Weights of a small mixture-of-experts language model, trained from scratch on English Wikipedia: 64 squared ReLU neurons an expert, 4 picks a token.
Below are experts of layer 7 (counted from 0) of a mixture-of-experts language model. Rows are named router (the router's row for the expert), up (a neuron's input weights, with its number), down (a neuron's output weights, with its number) and show model dimensions 0-255. Each number is 50 + 15 x the weight over its row's rms, rounded and kept within 0 to 99.
Before each expert's rows: a language model's description of what the expert responds to. This comes from a sample of Wikipedia text that the model never trained on.

# expert 4
What it handles: Word-start fragments, table breaks. Second pieces of split capitalized words and names after an initial letter like T or P (T-ru-th, T-el-son, T-rin-idadian), plus line breaks and table pipes.
router:44 90 42 32 51 49 44 37 58 55 57 45 46 19 47 43 39 40 58 56 39 70 37 29 48 39 33 80 57 39 40 60 86 68 49 66 83 47 50 43 66 46 69 44 58 41 50 38 51 31 30 50 42 48 49 51 37 57 39 54 80 73 48 44 42 64 33 69 82 66 65 52 67 73 46 76 55 34 67 45 76 71 67 59 50 43 50 34 35 16 29 40 42 33 89 27 42 35 70 41 32 36 54 40 29 31 46 21 36 62 54 50 72 68 79 46 39 29 51 74 35 70 43 45 13 56 46 52 42 71 74 38 58 43 30 48 40 63 34 69 34 65 61 44 49 56 52 35 58 66 72 44 54 40 70 44 36 54 45 40 47 22 42 59 37 44 47 44 33 46 45 33 53 59 50 51 47 67 59 53 31 40 63 25 72 44 33 52 60 48 61 45 36 56 58 85 71 76 71 38 66 47 36 66 69 67 47 43 18 34 48 48 47 63 25 17 49 62 82 40 35 49 62 34 38 39 61 42 63 52 44 54 32 54 25 45 80 74 61 59 38 35 28 42 53 44 52 39 62 66 64 38 30 42 39 54
up0:37 37 55 41 34 63 52 40 58 47 12 45 41 06 49 46 70 35 42 50 66 49 63 56 48 23 62 57 41 37 40 37 46 55 52 62 38 51 44 64 61 48 71 56 42 38 68 76 34 31 71 31 44 45 63 74 60 29 62 68 74 50 42 51 66 53 25 36 55 20 53 51 57 44 57 65 54 23 55 54 53 62 64 63 54 19 41 48 39 36 66 26 61 66 76 56 19 37 78 47 34 58 43 63 26 27 60 54 42 23 35 45 52 36 52 32 73 65 28 63 55 32 41 47 52 67 58 26 52 63 53 40 44 50 41 71 29 37 57 41 42 69 46 42 58 56 87 61 48 65 57 45 58 59 48 60 36 66 44 44 60 60 71 21 46 45 66 16 69 37 39 42 45 43 53 30 87 76 57 56 30 42 53 37 77 53 51 80 72 29 47 67 46 74 76 60 66 81 54 36 54 50 52 69 35 28 34 55 27 38 67 45 71 43 45 59 41 60 60 28 16 65 23 29 35 54 45 42 43 19 36 69 53 62 42 73 22 69 63 31 64 49 55 61 43 47 57 53 47 59 61 68 34 51 52 48
down0:54 38 36 43 38 65 46 37 52 91 46 29 34 55 60 35 48 42 37 42 79 41 58 56 35 37 42 62 28 36 63 72 55 60 54 64 38 48 66 59 68 53 55 47 49 67 60 61 56 76 25 54 45 45 37 42 65 42 67 50 71 55 32 62 80 19 47 73 61 46 41 63 38 56 53 43 60 46 65 48 48 58 43 48 61 44 46 59 70 22 62 62 55 41 34 49 56 51 41 40 39 53 50 31 33 59 65 51 65 52 50 43 85 59 55 60 47 41 28 28 56 54 46 62 42 52 50 37 19 67 52 36 61 51 39 48 03 39 42 33 65 77 24 40 71 58 76 46 70 63 45 35 18 37 22 56 66 47 54 10 58 41 60 55 39 64 45 62 55 35 49 40 67 50 41 82 32 46 43 55 34 42 49 64 54 49 39 28 68 44 41 27 68 61 57 39 78 44 53 66 54 69 63 41 59 78 60 53 40 49 52 48 65 37 40 53 40 36 45 45 80 42 74 53 43 51 40 21 62 58 44 56 42 74 77 60 73 68 61 31 38 04 59 70 37 06 55 69 25 57 59 28 15 31 69 64

# expert 40
What it handles: Section-break newlines, headings. Line breaks and == heading markers around section titles and tables, such as the newline after ===Standings=== or after a table row ending.
router:52 73 35 60 37 45 58 62 65 42 45 45 74 34 73 48 31 48 43 28 71 62 44 66 36 57 33 30 56 59 40 12 64 46 45 50 46 50 27 75 54 29 31 54 41 30 55 36 44 44 31 30 38 75 43 44 36 67 86 32 22 45 69 56 59 40 45 65 40 72 47 52 37 12 61 40 54 59 58 60 48 29 79 70 29 61 36 63 40 53 50 82 54 55 39 42 57 24 35 42 43 27 46 33 39 39 66 60 47 17 47 63 60 54 55 31 77 99 11 26 56 54 50 55 76 40 34 38 28 51 42 56 65 42 47 62 40 12 62 46 48 31 51 25 85 60 48 15 59 28 19 50 24 63 43 27 49 45 61 54 41 43 45 45 55 58 67 26 74 37 80 51 66 52 44 46 63 63 80 43 49 48 47 37 36 67 40 88 58 54 63 57 41 57 49 41 39 50 50 46 60 60 36 39 38 65 61 53 47 56 57 38 81 40 46 49 55 46 59 41 31 61 71 56 40 50 50 51 59 69 62 80 44 63 51 34 37 46 54 39 48 63 62 70 57 40 46 64 42 67 48 38 56 36 49 52
up4:39 51 43 57 70 66 35 66 40 82 59 35 38 39 53 55 86 54 42 49 75 65 47 35 45 39 74 65 59 62 33 53 65 45 79 53 18 50 80 44 28 53 42 62 43 29 49 45 49 49 67 52 26 55 39 46 43 20 48 17 16 43 39 65 54 47 29 57 37 52 57 34 49 48 40 69 78 60 52 71 47 41 59 30 48 44 40 37 47 54 55 37 70 46 27 54 59 65 36 54 42 42 40 72 52 74 52 43 21 61 19 61 53 65 40 46 40 47 72 30 45 47 67 57 84 35 13 41 63 58 44 44 41 51 71 14 52 17 57 53 68 51 22 50 37 47 34 83 51 33 59 70 49 63 53 38 43 57 33 29 49 30 29 54 51 26 00 62 29 40 74 32 64 58 44 53 38 51 36 37 60 45 55 43 41 45 43 72 49 75 43 75 43 62 49 44 37 64 44 53 61 66 78 34 52 56 64 39 71 58 48 41 45 62 51 65 48 54 57 43 48 85 48 67 67 58 65 37 72 60 49 38 31 36 49 36 65 32 49 46 52 39 74 52 20 44 46 55 59 40 47 57 39 37 62 52
down4:27 47 26 25 43 54 35 60 37 74 58 47 37 32 30 56 52 35 41 35 60 60 21 37 68 45 51 38 66 35 71 53 55 58 61 45 75 25 79 54 48 57 63 55 32 69 45 35 66 41 46 46 66 53 59 64 57 69 17 34 70 22 53 49 63 61 62 19 65 76 49 50 17 52 67 45 67 38 60 59 42 38 60 41 56 27 57 66 64 62 68 71 64 51 34 51 50 33 53 53 38 56 51 51 38 50 36 26 49 63 73 11 67 55 59 64 66 55 35 46 36 77 40 71 22 60 51 65 26 27 55 35 55 68 77 34 45 31 35 75 42 55 70 25 57 35 48 76 64 39 49 46 56 64 54 73 15 42 27 45 50 88 56 46 76 26 45 67 45 57 45 51 30 42 53 57 79 52 50 20 26 56 60 86 44 42 59 57 47 66 44 50 70 70 66 51 51 49 14 51 29 51 42 74 43 74 66 44 69 42 32 61 52 66 51 34 63 52 63 63 36 67 59 48 41 49 50 42 58 37 46 47 24 44 46 74 61 41 46 53 17 42 51 48 44 70 49 63 33 61 51 38 57 55 36 29

# expert 6
What it handles: Infobox field labels. Field names in infoboxes and list entries right after a dash or pipe, like Key people, Headquarters, Coordinates, Species, Length, Born.
router:76 56 65 64 50 53 67 59 62 53 71 47 73 49 37 37 30 43 55 15 39 67 19 65 29 45 13 69 62 66 60 36 56 46 36 42 45 83 53 81 57 38 50 38 59 54 38 59 36 50 60 59 56 52 59 57 59 52 27 27 53 60 55 34 72 29 50 37 37 52 31 46 72 31 37 58 66 55 65 67 28 43 56 72 52 67 59 46 37 46 33 79 64 36 49 45 43 24 27 61 66 54 51 65 16 39 61 50 30 62 60 37 60 73 68 51 06 64 67 38 42 42 52 51 54 47 49 62 20 30 24 41 69 30 66 62 46 25 46 39 54 30 54 60 59 42 56 40 75 65 47 16 30 52 46 61 56 46 59 41 49 69 56 49 39 38 32 50 40 49 50 40 63 66 48 59 75 62 25 68 38 46 82 47 32 67 45 61 50 47 33 28 40 66 44 59 52 22 36 47 79 52 44 56 46 79 62 49 25 50 45 45 75 64 67 48 72 33 21 34 45 46 49 62 38 59 39 80 49 41 76 59 67 22 38 45 42 65 88 71 49 50 70 69 36 45 36 45 54 38 65 48 51 41 45 31
up1:68 54 16 54 44 49 71 62 51 50 67 48 64 37 45 38 35 36 59 55 46 57 30 56 54 46 53 73 72 56 93 41 84 52 29 51 59 35 50 69 64 47 56 45 29 26 52 41 54 48 43 45 38 65 71 35 14 48 43 50 38 57 63 41 69 40 59 33 74 35 32 57 48 42 66 58 46 40 20 51 22 18 56 38 59 79 33 62 31 33 73 84 56 55 66 37 42 48 35 51 47 33 77 58 49 42 29 43 64 40 47 26 34 34 91 57 59 40 22 39 31 57 28 79 56 51 34 31 33 43 54 46 66 40 48 48 25 33 60 38 64 47 43 41 69 72 30 47 69 53 41 58 38 72 71 55 33 55 50 50 63 35 39 46 62 25 54 39 62 46 39 43 34 59 34 49 59 63 74 57 45 48 51 62 74 33 36 75 62 51 81 80 70 37 34 39 44 50 51 49 45 79 57 27 58 33 55 76 57 36 33 64 64 54 58 66 49 50 43 45 43 35 69 60 49 51 42 88 31 50 79 76 72 32 33 40 54 30 25 30 63 37 49 43 53 40 50 49 44 50 25 41 68 46 50 68
down1:33 59 48 37 54 24 38 77 51 43 52 74 71 68 48 33 29 65 39 40 50 52 58 38 65 48 52 68 45 50 73 63 41 54 65 80 51 50 42 49 43 70 42 56 67 50 65 45 45 70 67 54 47 39 25 23 54 49 50 41 41 24 53 35 63 53 86 46 70 50 62 61 55 45 24 59 57 42 67 47 64 58 54 68 74 47 56 58 49 49 61 42 74 42 75 31 62 24 37 36 54 80 43 37 46 70 28 48 46 46 46 47 84 44 31 81 53 53 43 31 55 50 58 51 53 84 49 64 57 51 64 57 49 37 59 50 51 64 41 47 56 29 42 66 68 49 58 67 46 21 36 51 26 40 30 58 52 06 38 48 42 60 48 62 38 52 43 53 52 63 42 25 76 62 34 44 83 63 24 83 67 47 51 73 40 24 72 50 49 30 37 29 63 29 39 43 56 59 44 70 48 36 52 35 48 52 69 47 47 52 59 46 78 45 72 48 29 70 48 59 39 51 42 16 39 68 39 50 22 28 40 59 32 37 63 50 55 58 53 54 87 53 35 42 42 53 27 52 54 53 45 61 43 44 06 00

# expert 46
What it handles: Name-final words. Last words of proper names and titles, like Great in Alexander the Great, St, League, Cup, plural s in team names, slashes.
router:52 80 45 48 70 52 53 27 15 71 49 56 48 69 43 54 56 51 64 63 66 49 75 62 62 68 38 31 52 44 37 38 39 35 80 44 47 26 67 66 47 19 34 26 45 42 64 56 43 61 55 59 75 15 48 67 56 57 58 51 59 49 55 47 56 49 16 60 51 35 76 43 51 57 61 49 42 92 43 53 49 60 47 44 45 28 32 46 60 49 66 38 23 49 55 59 57 78 69 42 34 44 48 64 65 61 39 68 67 45 45 54 54 62 41 70 26 44 54 65 29 53 49 45 25 77 59 90 50 36 44 44 46 41 60 57 54 57 60 43 66 55 54 98 47 33 17 33 35 70 20 14 53 63 65 56 33 42 33 60 63 21 86 63 54 52 30 63 24 53 43 50 39 53 65 54 56 57 51 47 58 48 50 71 26 63 28 43 67 34 43 80 66 28 71 38 57 37 42 35 49 76 40 22 52 68 54 62 59 41 57 46 45 49 47 39 42 56 54 49 67 50 20 32 64 52 45 51 65 39 35 60 16 43 76 36 49 62 48 42 44 33 37 40 29 64 38 65 76 52 76 37 61 50 32 52
up2:57 39 50 32 70 26 72 58 51 43 57 64 50 36 58 70 42 64 57 73 51 36 70 47 50 66 41 46 48 39 54 42 30 39 50 56 18 72 41 70 68 62 52 39 30 64 49 63 51 68 28 52 47 53 58 65 42 22 50 69 53 32 33 40 30 21 73 55 37 58 83 38 52 30 41 47 93 43 16 34 46 40 48 51 24 78 24 56 21 54 42 59 45 68 69 38 73 56 53 57 47 58 40 26 49 56 44 60 11 28 69 48 37 48 53 64 50 56 47 27 42 42 36 64 40 72 53 58 45 56 58 51 61 48 46 68 76 60 34 53 53 60 68 55 51 43 40 66 42 56 50 74 43 35 57 68 34 47 65 29 42 76 09 33 33 37 51 43 57 55 66 37 50 42 54 37 25 50 61 79 33 79 35 57 71 59 93 59 42 46 44 35 40 51 68 05 43 64 47 49 64 70 44 51 41 29 44 54 62 74 49 45 42 63 33 51 36 27 41 41 49 47 69 46 67 55 32 79 67 45 45 37 57 21 64 32 55 68 51 53 74 30 59 56 41 64 27 57 72 51 29 46 66 44 30 57
down2:47 36 55 44 52 56 45 59 86 61 80 51 46 41 49 42 32 37 48 55 72 48 72 69 36 35 53 67 42 74 39 40 55 36 69 57 40 33 53 23 39 28 44 75 49 26 48 13 50 41 57 54 69 55 20 32 50 37 51 41 14 68 55 54 59 49 61 61 50 35 36 37 53 66 51 66 14 86 24 43 96 42 33 54 51 58 54 74 41 65 51 45 22 21 45 43 49 61 66 40 62 41 56 49 76 66 40 50 55 61 51 58 76 51 39 51 47 18 64 60 47 83 88 56 60 60 43 54 47 33 32 50 65 43 37 33 68 46 53 36 54 57 37 71 50 43 48 28 53 39 55 27 65 64 38 48 47 24 27 31 34 46 81 49 48 46 46 25 38 52 70 63 63 65 48 53 56 72 77 37 58 51 40 29 44 69 64 22 56 39 79 76 66 54 37 50 51 36 51 84 33 50 35 50 57 54 67 47 60 34 71 46 66 30 69 69 60 44 49 34 48 57 39 64 52 58 55 36 40 56 37 29 23 51 47 59 35 29 78 47 25 61 41 49 43 52 57 35 39 45 42 80 57 64 63 59

# expert 59
What it handles: Foreign name fragments. Word pieces inside non-English personal and place names, often South Asian, Arabic or Slavic, such as Khabib, Anirudh, Haridwar.
router:58 73 51 31 29 40 36 62 57 49 50 59 39 50 49 47 63 55 27 60 61 32 98 63 65 42 41 48 60 31 42 31 26 24 31 23 38 72 51 30 45 36 42 77 48 51 38 59 50 57 46 34 69 59 47 36 30 41 75 32 58 54 38 39 68 69 34 37 19 38 48 54 65 57 50 71 64 66 53 49 64 51 54 74 46 80 31 47 29 56 57 28 65 25 15 61 49 64 52 44 64 54 26 37 73 44 44 53 70 32 47 54 28 45 29 57 53 48 64 73 44 26 53 58 40 56 36 67 53 57 44 33 61 56 43 35 63 23 47 58 56 45 44 60 64 69 48 43 46 54 54 32 79 49 45 51 77 69 64 50 41 27 47 59 46 50 53 59 33 42 52 48 40 36 59 47 37 49 57 43 50 40 68 40 45 59 55 44 25 65 55 34 68 29 69 52 41 51 50 97 33 53 37 50 71 33 63 71 48 66 65 29 34 17 65 43 65 59 08 70 57 71 57 64 58 74 79 50 43 53 71 72 44 84 48 34 81 53 37 37 46 61 50 27 12 29 61 48 52 59 57 24 56 69 52 56
up0:45 79 49 24 57 43 61 44 60 62 44 65 36 43 48 57 41 51 41 37 60 44 55 52 51 48 33 75 77 39 50 29 24 77 67 40 54 56 56 49 69 54 70 17 67 40 51 47 35 65 38 44 42 47 16 26 52 55 36 35 78 73 29 44 59 44 60 67 51 63 55 52 97 37 54 73 64 39 51 63 54 56 45 45 62 59 61 20 41 45 46 71 64 40 41 74 72 24 23 48 53 19 43 49 48 39 61 30 56 52 38 63 45 30 25 34 27 45 28 23 32 52 26 39 42 52 56 35 34 44 43 56 84 57 54 42 68 53 40 43 43 33 69 27 84 56 62 61 55 41 60 41 59 58 68 48 32 69 39 62 33 34 53 40 59 79 83 58 28 41 49 73 16 50 42 56 56 14 43 48 47 42 73 53 45 33 56 44 64 54 77 39 46 69 62 50 69 51 62 38 54 26 56 55 47 25 37 50 40 74 62 62 53 66 70 48 60 55 60 89 56 41 68 45 28 42 75 41 79 36 59 54 29 54 60 66 77 61 73 49 38 53 44 47 35 41 44 58 55 44 31 71 46 45 67 53
down0:67 38 54 41 55 60 64 60 52 32 48 52 28 67 50 49 64 53 62 52 57 35 70 37 78 49 67 61 54 59 60 39 60 65 24 38 53 60 38 56 65 39 33 28 46 30 22 38 61 31 57 43 49 28 42 49 63 50 31 49 53 21 56 52 69 62 50 34 49 69 64 51 94 61 60 56 43 42 62 27 40 58 36 54 51 68 57 39 59 38 50 57 30 54 26 49 59 45 52 68 50 58 12 69 70 33 42 72 70 39 44 39 25 34 57 37 47 55 69 65 23 45 43 55 47 40 25 38 79 60 40 49 58 51 68 74 46 39 68 52 40 44 78 34 40 23 47 39 42 58 66 61 47 55 45 43 53 35 44 26 41 39 49 60 40 47 55 48 21 34 26 50 29 51 28 82 42 59 67 40 58 46 45 47 33 58 44 42 41 77 39 42 55 66 39 69 46 62 97 31 69 72 60 43 74 59 79 37 34 52 57 57 40 58 33 43 56 51 43 67 62 73 00 38 75 48 48 41 41 33 24 38 56 64 36 41 51 64 46 59 61 50 33 61 81 68 17 41 34 77 67 64 88 66 42 31

# expert 30
What it handles: CJK byte pieces. Raw byte fragments of Chinese, Japanese, Arabic and other non-Latin characters inside parentheses, like ど or 野, plus scattered table punctuation.
router:32 62 45 50 77 30 45 40 55 67 41 25 37 26 36 24 63 56 72 32 42 62 52 33 32 74 67 28 31 68 46 46 56 33 53 43 41 37 50 56 37 70 19 53 48 59 34 80 50 54 65 32 52 52 39 60 53 40 49 76 60 50 66 62 58 51 59 68 26 39 68 51 52 66 64 57 38 64 60 65 54 87 50 31 40 36 66 53 69 69 57 62 66 46 42 34 21 59 69 45 46 53 46 49 27 41 54 59 63 61 50 38 62 65 35 79 58 24 56 60 59 50 80 50 21 66 83 48 42 40 38 68 22 42 74 26 61 68 63 36 57 66 37 66 38 68 32 38 55 45 21 47 66 56 61 25 33 68 34 55 58 41 43 46 43 51 45 56 41 74 37 60 29 51 53 37 52 18 74 47 54 35 49 50 45 28 34 38 48 49 31 13 51 17 37 53 45 54 61 30 68 61 60 48 60 78 78 39 72 31 38 28 62 41 67 42 40 77 75 48 75 72 48 51 39 55 58 48 64 41 62 56 52 64 43 48 64 32 43 49 59 27 45 48 08 45 76 39 54 59 83 47 65 52 52 47
up2:40 86 50 30 49 76 62 31 48 54 33 53 79 30 32 31 55 37 30 69 84 43 64 41 12 57 54 29 56 34 46 58 29 40 65 32 50 34 32 63 57 31 49 49 73 37 39 50 59 48 44 50 78 22 89 57 51 26 53 39 54 52 55 50 38 46 44 54 46 44 32 61 44 58 58 53 64 31 34 59 46 40 52 57 74 82 14 71 48 54 58 11 52 44 46 53 30 49 29 51 40 33 53 72 49 22 32 57 58 54 19 42 28 48 54 56 43 62 59 66 38 49 45 62 44 42 77 44 59 38 59 41 57 61 33 42 31 45 56 66 31 68 37 48 47 44 51 55 70 54 52 37 56 59 58 57 43 64 59 28 49 29 58 48 49 64 40 53 39 38 65 25 44 53 75 58 47 51 50 41 50 46 51 30 32 54 32 41 64 63 44 58 66 45 45 74 82 25 39 45 46 61 57 60 52 70 59 52 50 35 91 42 26 61 14 57 64 59 46 68 58 39 30 27 60 48 74 43 47 58 99 83 52 65 33 38 33 60 37 62 55 61 62 57 52 37 25 62 77 64 49 43 44 53 33 60
down2:41 54 39 76 64 41 64 36 14 68 81 53 33 58 52 68 45 43 75 62 61 69 53 57 45 71 80 36 42 51 09 62 43 66 57 43 50 43 26 49 37 58 47 39 43 41 83 23 63 51 58 61 31 43 41 59 60 42 58 54 79 27 64 26 48 58 34 60 35 43 51 64 40 51 38 52 58 64 49 71 43 65 47 42 35 77 82 79 62 41 15 56 50 35 40 58 32 33 76 43 41 40 49 26 35 59 53 43 42 61 51 42 42 83 47 50 48 77 48 70 56 37 48 28 59 60 33 48 62 54 28 58 37 63 63 43 25 67 32 44 44 64 51 47 57 50 34 40 26 38 65 73 52 57 47 40 54 36 54 41 78 52 56 78 43 60 55 55 29 77 47 57 54 53 31 45 71 62 45 53 51 26 66 47 40 67 44 46 41 68 97 47 53 47 67 29 70 65 58 31 58 72 68 85 50 37 47 42 28 65 47 31 58 41 66 48 34 40 50 28 49 30 64 51 21 26 84 40 33 46 41 23 33 37 59 33 51 65 36 34 46 46 30 20 39 70 61 50 44 56 52 60 49 33 64 37

# expert 0
What it handles: Mid-word verb stems. Word pieces inside verbs and nouns, often after a prefix, like rov in Improvement, lat in Translating, plus words such as prevent, access, not.
router:51 81 65 39 69 56 47 59 24 53 25 55 50 55 44 45 77 67 60 49 51 41 48 66 21 30 55 49 66 70 79 57 51 26 62 55 77 45 26 38 53 50 69 93 57 59 74 66 32 45 37 54 40 55 37 49 56 59 38 55 86 58 74 48 38 57 31 56 72 52 60 42 46 59 36 61 52 44 47 63 45 51 59 71 71 41 40 42 60 47 48 73 68 66 58 40 48 37 48 37 51 40 32 46 39 17 38 41 68 29 41 69 55 42 71 59 29 51 42 88 41 56 65 49 40 37 54 19 39 41 41 49 64 42 67 55 28 26 60 28 22 41 14 50 27 72 69 62 70 55 37 60 71 49 68 51 37 50 46 43 59 40 44 71 52 41 63 43 42 64 61 47 36 10 57 55 56 47 81 62 42 19 58 79 76 50 64 67 38 37 54 39 32 58 52 54 62 36 56 51 56 49 61 65 48 77 54 31 40 41 57 35 40 32 57 19 64 87 49 45 49 54 06 40 44 52 45 34 40 51 41 26 44 77 53 56 38 43 40 36 65 36 55 58 73 30 45 41 49 68 15 43 42 47 68 55
up0:42 81 22 76 57 39 38 47 71 56 57 46 52 58 48 85 45 34 76 66 36 24 47 72 32 71 40 57 34 66 43 46 50 61 60 42 68 48 39 48 62 29 63 46 53 53 51 49 57 52 34 31 08 44 58 59 53 46 58 65 25 51 79 64 72 54 56 38 56 49 41 42 47 46 61 49 47 49 53 79 44 29 69 48 43 60 34 45 49 31 49 56 30 56 34 34 58 48 48 70 34 77 51 55 16 66 68 33 53 35 47 53 67 80 52 40 35 32 40 50 65 53 36 58 20 54 49 46 61 30 59 85 49 70 32 91 15 45 49 50 20 68 62 51 17 53 75 69 62 40 45 42 59 45 50 50 46 46 42 52 57 57 36 43 84 68 32 57 48 37 76 82 36 25 70 43 41 52 82 75 41 78 60 59 43 30 57 58 43 48 28 58 49 52 56 62 58 26 44 33 45 37 46 38 41 37 42 75 52 76 32 56 52 34 51 61 49 55 73 43 57 55 24 39 66 44 56 40 72 84 38 53 62 36 59 68 23 45 64 59 54 48 54 78 54 69 43 18 47 44 39 40 37 44 41 37
down0:38 33 40 43 97 64 51 53 53 74 52 65 26 71 60 72 52 45 27 35 80 63 22 63 36 27 49 57 43 55 58 30 79 56 70 52 41 26 52 51 71 71 54 53 73 37 59 70 48 55 59 50 66 62 63 36 65 25 65 31 47 41 53 57 34 54 54 69 52 61 54 37 64 60 46 53 38 42 80 47 54 53 33 76 80 60 54 48 47 59 50 44 87 25 39 47 37 49 46 54 47 46 64 73 44 66 54 54 60 52 40 53 70 41 64 91 26 51 42 38 44 64 72 73 25 46 35 52 34 69 52 48 62 42 94 42 41 66 49 31 41 27 51 52 61 53 48 71 44 47 55 63 18 69 31 46 59 31 44 68 31 68 35 50 37 53 54 33 53 25 23 63 48 42 30 65 60 68 45 30 60 28 54 61 35 56 34 43 50 60 57 48 57 45 45 48 27 37 72 47 07 43 66 47 62 44 35 40 43 39 74 28 50 63 55 75 31 61 31 72 51 39 44 35 46 67 38 47 62 42 29 30 40 53 55 73 65 27 48 23 78 39 62 36 58 52 37 36 34 40 34 47 53 23 55 38

# expert 62
What it handles: Table pipes, word-initial fragments. Table cell separators, cuneiform byte pieces, and initial consonant fragments splitting words, such as epi-th-elium, sk-epticism, Th, Ch.
router:73 48 62 44 80 68 61 16 44 53 52 51 30 59 37 48 46 47 57 36 35 63 30 34 42 51 34 36 31 49 49 44 60 65 66 43 43 52 23 63 62 50 57 29 68 71 64 69 65 44 33 72 56 55 25 30 73 57 41 51 53 56 47 39 39 50 51 73 38 33 44 49 43 72 45 48 69 53 56 44 65 63 51 46 58 71 38 70 46 85 58 60 66 47 32 56 53 54 41 46 64 34 48 34 41 77 77 30 49 44 76 41 49 69 48 46 35 35 17 52 70 62 45 61 50 67 38 28 57 63 65 42 42 47 43 40 37 67 32 36 59 48 55 75 35 55 53 43 74 67 68 40 73 42 54 20 50 34 30 45 58 42 48 55 29 49 40 28 13 50 54 39 40 34 27 70 43 40 51 67 50 46 22 42 38 30 48 70 49 74 39 43 52 59 76 39 57 36 61 21 38 88 84 68 74 27 56 41 43 60 30 43 37 28 13 38 25 55 60 47 61 43 72 62 20 61 53 78 28 72 41 59 50 53 43 27 38 56 71 47 84 67 55 47 53 36 36 44 52 35 53 22 60 77 62 40
up0:66 38 66 42 47 32 51 80 52 45 65 44 58 36 40 60 68 60 73 40 31 29 40 54 53 43 42 47 41 21 43 52 76 47 56 18 43 54 84 71 58 84 62 42 48 64 38 61 66 67 53 46 76 32 50 44 53 35 39 58 67 70 34 46 62 61 46 55 53 59 58 46 50 67 62 23 52 74 42 38 43 53 54 44 54 37 47 19 30 57 43 47 63 50 41 34 46 36 50 51 55 50 31 65 48 66 30 48 43 24 46 55 47 44 46 62 39 47 36 67 58 61 41 43 47 61 35 48 55 53 57 36 46 73 51 61 78 49 44 44 37 06 39 59 41 25 41 52 33 69 52 69 35 77 43 27 34 30 49 25 47 72 55 56 56 81 67 06 48 45 41 63 61 25 24 44 34 38 48 52 31 65 29 54 47 35 45 87 67 57 59 44 50 41 85 76 76 64 47 60 61 53 68 47 53 18 29 53 32 58 77 39 41 21 35 45 45 33 44 69 88 40 48 44 63 54 34 53 53 78 76 46 85 36 64 62 29 45 52 38 33 56 75 54 26 55 82 50 44 52 34 56 62 40 60 60
down0:59 72 41 51 57 29 23 59 25 52 51 48 54 48 44 59 69 57 31 37 54 36 29 34 47 29 51 51 67 28 30 31 48 45 52 40 43 53 85 40 69 34 69 59 66 68 56 53 60 42 60 24 58 69 67 47 67 39 42 64 54 39 55 37 40 50 38 46 76 58 38 48 63 73 46 60 53 51 60 42 60 74 52 93 65 51 63 54 28 32 40 71 21 36 24 51 35 51 38 61 45 53 67 85 35 46 63 71 48 75 26 63 25 46 61 74 69 53 37 59 29 60 47 40 36 55 38 38 38 50 45 71 68 35 50 38 40 42 65 26 50 62 40 40 44 63 59 48 32 21 39 56 54 37 45 30 55 67 42 62 51 52 42 60 42 77 49 32 45 79 49 75 15 49 62 65 36 38 50 38 03 41 78 73 41 66 38 49 41 63 47 62 67 67 22 32 75 48 47 74 48 10 63 49 64 63 64 59 41 89 60 17 46 22 55 53 54 35 45 40 54 55 62 49 84 60 46 34 46 25 34 40 53 69 50 64 40 30 42 43 42 58 54 53 28 38 57 67 64 45 59 45 54 40 56 59

# expert 63
What it handles: Infobox and heading labels. Field labels and section heading words in infoboxes and tables, such as Competition history, Genus, Candidate, Coordinates, Transfer fee, Members.
router:65 55 56 50 30 43 68 13 60 51 57 35 55 52 56 34 56 51 46 59 69 47 43 68 60 50 46 37 34 33 55 69 53 65 39 67 57 66 38 51 38 34 48 49 63 60 24 55 35 53 46 27 51 86 47 59 60 44 53 79 12 57 55 40 54 31 57 16 67 46 37 61 63 33 39 52 35 64 60 53 26 46 67 51 50 29 81 59 49 26 32 90 51 50 29 48 39 16 45 30 42 34 58 49 47 37 70 59 33 28 59 30 59 47 73 33 32 80 76 66 40 74 44 68 30 49 64 49 45 49 40 65 50 54 62 44 53 12 60 45 63 33 39 63 45 31 65 35 48 45 53 39 52 66 37 57 53 49 52 30 67 91 55 62 58 54 60 49 64 59 59 21 27 10 61 65 32 73 61 60 74 61 51 43 34 60 61 52 72 44 44 36 56 57 47 49 49 34 64 60 55 60 40 23 53 54 23 31 49 34 82 48 61 74 74 40 63 36 44 50 33 68 53 55 56 27 56 43 66 22 66 71 52 30 46 45 21 55 31 34 37 55 31 70 76 60 64 52 49 58 63 70 62 36 35 47
up1:52 55 33 24 54 53 71 52 24 49 74 33 29 43 60 54 29 56 34 53 43 59 48 42 36 26 34 78 25 53 41 58 99 48 85 73 58 53 54 44 36 48 60 75 69 84 88 58 43 61 66 42 38 41 40 40 64 26 33 38 43 48 37 48 64 43 15 58 34 44 44 46 58 67 62 55 47 62 77 42 43 40 56 62 36 44 80 52 46 26 39 51 53 42 60 50 41 40 73 20 40 58 20 44 37 52 39 42 41 43 44 49 40 41 80 67 57 47 42 54 49 50 62 59 54 59 42 15 49 67 22 68 45 61 44 64 58 44 47 64 57 23 23 88 68 52 64 42 48 63 51 68 49 67 68 86 83 49 39 72 44 23 26 67 44 55 35 42 31 37 67 41 45 53 41 57 71 84 45 68 45 76 55 60 36 77 57 61 69 53 52 45 24 44 64 39 70 45 57 42 25 32 48 31 44 63 63 58 52 38 43 43 66 47 55 49 55 52 51 51 24 62 46 64 47 48 47 48 52 40 72 58 53 37 41 43 48 25 12 35 68 74 38 49 51 36 50 45 67 31 49 56 40 52 46 50
down1:31 30 64 35 21 55 48 29 69 41 51 77 36 54 41 76 76 67 36 53 56 40 50 65 44 74 47 29 60 24 48 38 76 58 17 59 54 30 34 24 68 38 44 58 35 47 13 70 57 66 26 59 74 54 52 38 55 42 59 58 64 23 61 35 35 47 62 60 46 34 65 60 44 55 62 54 54 66 54 58 44 56 11 47 60 47 57 48 67 92 49 76 65 63 47 48 33 67 52 58 66 70 60 72 48 42 58 52 57 49 51 53 59 50 39 60 45 62 72 68 55 42 59 37 48 34 71 52 37 69 57 31 75 71 64 45 49 53 19 55 56 56 29 37 41 70 58 53 60 30 60 49 21 60 25 69 59 63 49 62 63 74 61 48 37 34 44 36 30 53 48 52 52 45 11 59 60 08 63 29 47 47 71 64 49 46 45 40 73 48 81 50 49 86 51 51 47 42 42 74 16 53 39 50 42 61 44 54 13 33 47 67 44 28 44 22 35 49 53 51 50 27 38 61 46 52 46 75 34 58 52 47 49 44 33 45 51 19 58 51 50 52 59 62 70 56 19 36 64 49 47 22 46 50 77 62